Weights of a small mixture-of-experts language model, trained from scratch on English Wikipedia: 160 GeGLU neurons an expert, 1221M tokens.
Below are experts of layer 14 (counted from 0) of a mixture-of-experts language model. Rows are named router (the router's row for the expert), gate (a neuron's input weights, with its number), up (a neuron's input weights, with its number), down (a neuron's output weights, with its number) and show model dimensions 0-255. Each number is 128 + 24 x the weight over its row's rms, rounded and kept within 0 to 255. Numbers have three digits each.
Before each expert's rows: a language model's description of what the expert responds to. This comes from a sample of Wikipedia text that the model never trained on.

# expert 7
First-name tokens and mid-word syllables of foreign personal names in lists and tables, such as Chris, Paul, Anast-as-iya, Frid-ol-ina.
router:128088154110125121120133136111120136142152117141144119092189119167103118137173158151118112118145132138137171135127081165097166135162114120124135122144145124134146147120109143160147173157128090155169162131089153142146155163125105103162120159135107092103076106158158103172134169115159068125115106074096130112159107108137146114123127087151144152141186159079122135088132110134118132132102119144096150110144096181146113126114148107164099135092135110120122111135161171177142130128128111135116139086137151140107156126108131144129127088115138114160114118090098117158093173153102120152128137115115128112127098125086156142105171173160088123153118120117117176106084089158138155125139144145105059161142117149151140107129145157149110130138133146141102099098139143093120121143147085
gate0:162101103134168144133118072152203142139116135196116107125110160117094086108122103101143178136108099118105131110127134136151137136093136109126123187118090172164121146148173172141111126131160081142116161101091141155115142104114111158140135072126106127121153127102127119140141119163137113194119127110145145153146158138124149139146107156143124107116186138164119150132126100110130122138128103124132139115107080144126093143135187114123137111175153112151147151128157122114136118121123128112109112145148121139124112175126179170125119122142174134111116117109169140137109168090188122128138124097175125163126096148109130173116146109131136133086167140074137084128095121115115154099114115151124069174154138114094101144166128142189118139115132090116110122109107140147069148165115102
up0:144168092104140117156142118096149153105145133103108154123122158122109153149120142130165138146118120139118114117149088132089111117112127164115147165141113135099084125134089123089173153099119095139127116122127104158176152103130095132109130130128164115111133154159127098138113108165111119149114150143108090122077152146151130107120165131187140108147082137103104123099141161179150127178154118170148177112122117126166097177121127112180088147173160136143078152141114158145115083112133171198157113126101184152116120136115094058110085149133112103149141126168141108188135131130101144108130151139154161163133113140118107123130146132124145133135150091157141126145131135137090091108117083128104124159117105114107127150136126157137110138137108149114130136119124121104152126113139134
down0:119082143170128116107107103104139093135120130141143140125120056154130105149105149139132133128135152166124111129139170122171118115121135129118147084139102121099172129148087148111149110143117176135122136145116161153117102139109120153145109109172169147092155151090102122079173162129165149138142101152112136115143133177118147119110165129124149113122141112132107166139134126086130129154105125128182112100155115153128111117103121141145129124139142115128135154140140108105147102147100138127153133109113105124157175142109107080134119145154124154108121116150130090100157160124156152130157115122107135160167140163166086131109137130113156104131118117156108117119061101145143093117111139150127171156109075166154144091161116103095157107085127129135166136121111062119167110113132127

# expert 34
Single consonant or digraph pieces inside foreign names, mostly Welsh, Irish and South Asian, such as Sh, Kh, Ch, h in Shaughnessy, Rhondda.
router:154103118145122128140123185067090116156118173125151110124109104139136152145130125164180140180116116111115163145135111085105103170170101110125127106064130116143142113098149111127124114118116141145145176114162122121159154095125099171141120077148133134145144120159125127158141117133168129138121155095128146122134148117093139088115124105151114173107153110148123134149129132123106155079132113143120100116150132104159121173136158132096099135128100163131145115156150142091130100142110114091145159145147151134158125172102105129093133119115089124140131098117179098116091096155071124085160167169147132150071089101106144175131137142090088143143134122105128172150099135153113118129091133110097159175124099128139104127126142166145102150116084131100117132125125150115112172102187124
gate0:131080119138118129133103112120099130163153167137140121121084129141117088091087121088114124091115069129152140154129147122163155102119081129181127159157148144126113126116188113152157092139149103123147125111128136092101122122120115140124141076143192121079118126138141132090146155120161164115140135137146132150122166176114149064129104094149124152071116132123137112104165117106138126134110140122119180163141175110138128128087117088171122116137084102134171072164159148150117100136150121138165140115099144107181101152111114162152101136102116150100119110111180117137148122142166089142149104108144162106182138130146123123153102111145168111151132144107092162124113095165168103132160141119127149135096151136133107135103085134118126125137115126115116115088124083112120133099136130
up0:134176106117094104136085134112107116109162148112093125131119093107117167121118101163178099179138145149142155124152116143108165087157132138174124137107128091140136127122107140127096141144137153149101138152164120140154094075152158136120106141099101132107120117122146117128071168155104160143074144107129163115136135152104117119113129106133130084130123118142153147126144128150122118096104137121168087141127127142126123129132101140117096116123142124134140108099087142086165126134156131068154111105106156123143114090142153132150101118109131115121170115098110093107113124090139121104170145145148141146135147098088142142103147130171120170108106124108134134101110196112135126116122134077141099122108140138119128159128152134106101118112151087148078135160125137108115138073111135
down0:122147139154096126083092173156184096140133108103099124147159101139097146090116170141148145109151132147120120099113137145172084062134079082149176116125125111148115141125114111156063189104147117119103111131123087153166105128126124122078134147174126144132121102140130136134100141122132128141154128131152131139163141160150105121121142157160155115126130122119112117120149172133109113082149105158099152119156132143083140109131144144084117105089133055123106085129135078151135140143085183149139099096124164140127119147111091115139114101122097113142130154151123086127101141110114145128137134139124158106122139132138095094096133104113105137176178108107124111098148132118103160151113132150125102093127124151115162124105128135106135137100141134145119109134121120140121127102133155

# expert 19
Word-internal pieces of Chinese, Turkish and Slavic names, often after a capital initial: Zh-if-u, X-iny-un, K-uf-a, č, ş.
router:103123119182123116117139110127108106142148125122107138097129133174095135147102161114110083115138129112146122097122123145098105120166150175131091120112142131121142101152115151132111104132152085145145168162131138136119132114095160181138138120090133090122113121161087125158146111115127139149142146145171120117141162111116139110140093121151091170111127104119145124167177146136122142118153118194140119146110142077128149124150127143103167129116099159147068123127125125152145076123116158152121128121148140101114144093138154160139186096118135115123118154096171127150118172121102161149127123100101115101091130148090155112150108126146100098157164134113135112104120146131101141125075119069115160189111068161153153135128104173131159111114100130129117144130152123122097146128163119
gate0:156133122118127110145164114140136114140097083151158123065112124131151141153106121145110114136131115174150122127101137101197141128166116114165126136158090145114167158127095122106109145153097130144148133108167101094131134115103155134120144123070093083145154142103143106132117138112145111134103118167146112148157118097141153134105129143143169119122145119134141105124148121074128133104128121136120130161105125183140155162093120178132121111112154146090150074131083116172121098086143130107137122115100044109087128130135128135131147130140101125097114082116127130140068127167125146113148123113101128094154091145167142098148137112140104139081147167110141136137133127096078118131135084130165141105081151135137141107117147152146121114081106160149107156062132148148119120127153100
up0:130116129142135179141150145072152063143132107079139088140098129130166091142151124133114121102139135143089161150145126133153119152146121144115148166151134128124177109129116144184131146165117133131109106118136105171109128133115145105143138101173118093171159097153175122151176164104147138152117144130091110146131132168117098144121172150126115124128074129148106102165144199153137118145133170106141124121147132152130110120087083136140142107095104103080127147146148115142163098119139117173149117128145130097172085143093141135104154103143125137164136116152150120105127109142125116122139122139119134129162133113116159112134128128150120123056126123144133119101143131129152069123151112176136093120122135144107096117156151127120132088171109090142159142144118146118156146155130143
down0:091068145167099170124122123103153109113162144144118096159148152114106157137130151124122138129112157104149139115175099106094153080149119135120127139123145124143107151134167144194132119166124102122133083110130119092164129136053064128142134102117145096110120129127167146103108175153138135132103075079144099128109079157139151111139101117152107139129123113138103116143144110126110178142126150133135132129120087153139128131116140117153118156126159138142124116150119153099140125105129124155145087095123138182139109168116152116107178116124123142142149130105153119132103173137140112128129104103120118160097083090136121109129122202163104124150140121138130135143155154134181168159160106070138136144125111101120162157136126073144129122146129119139127151104134121178084091089128085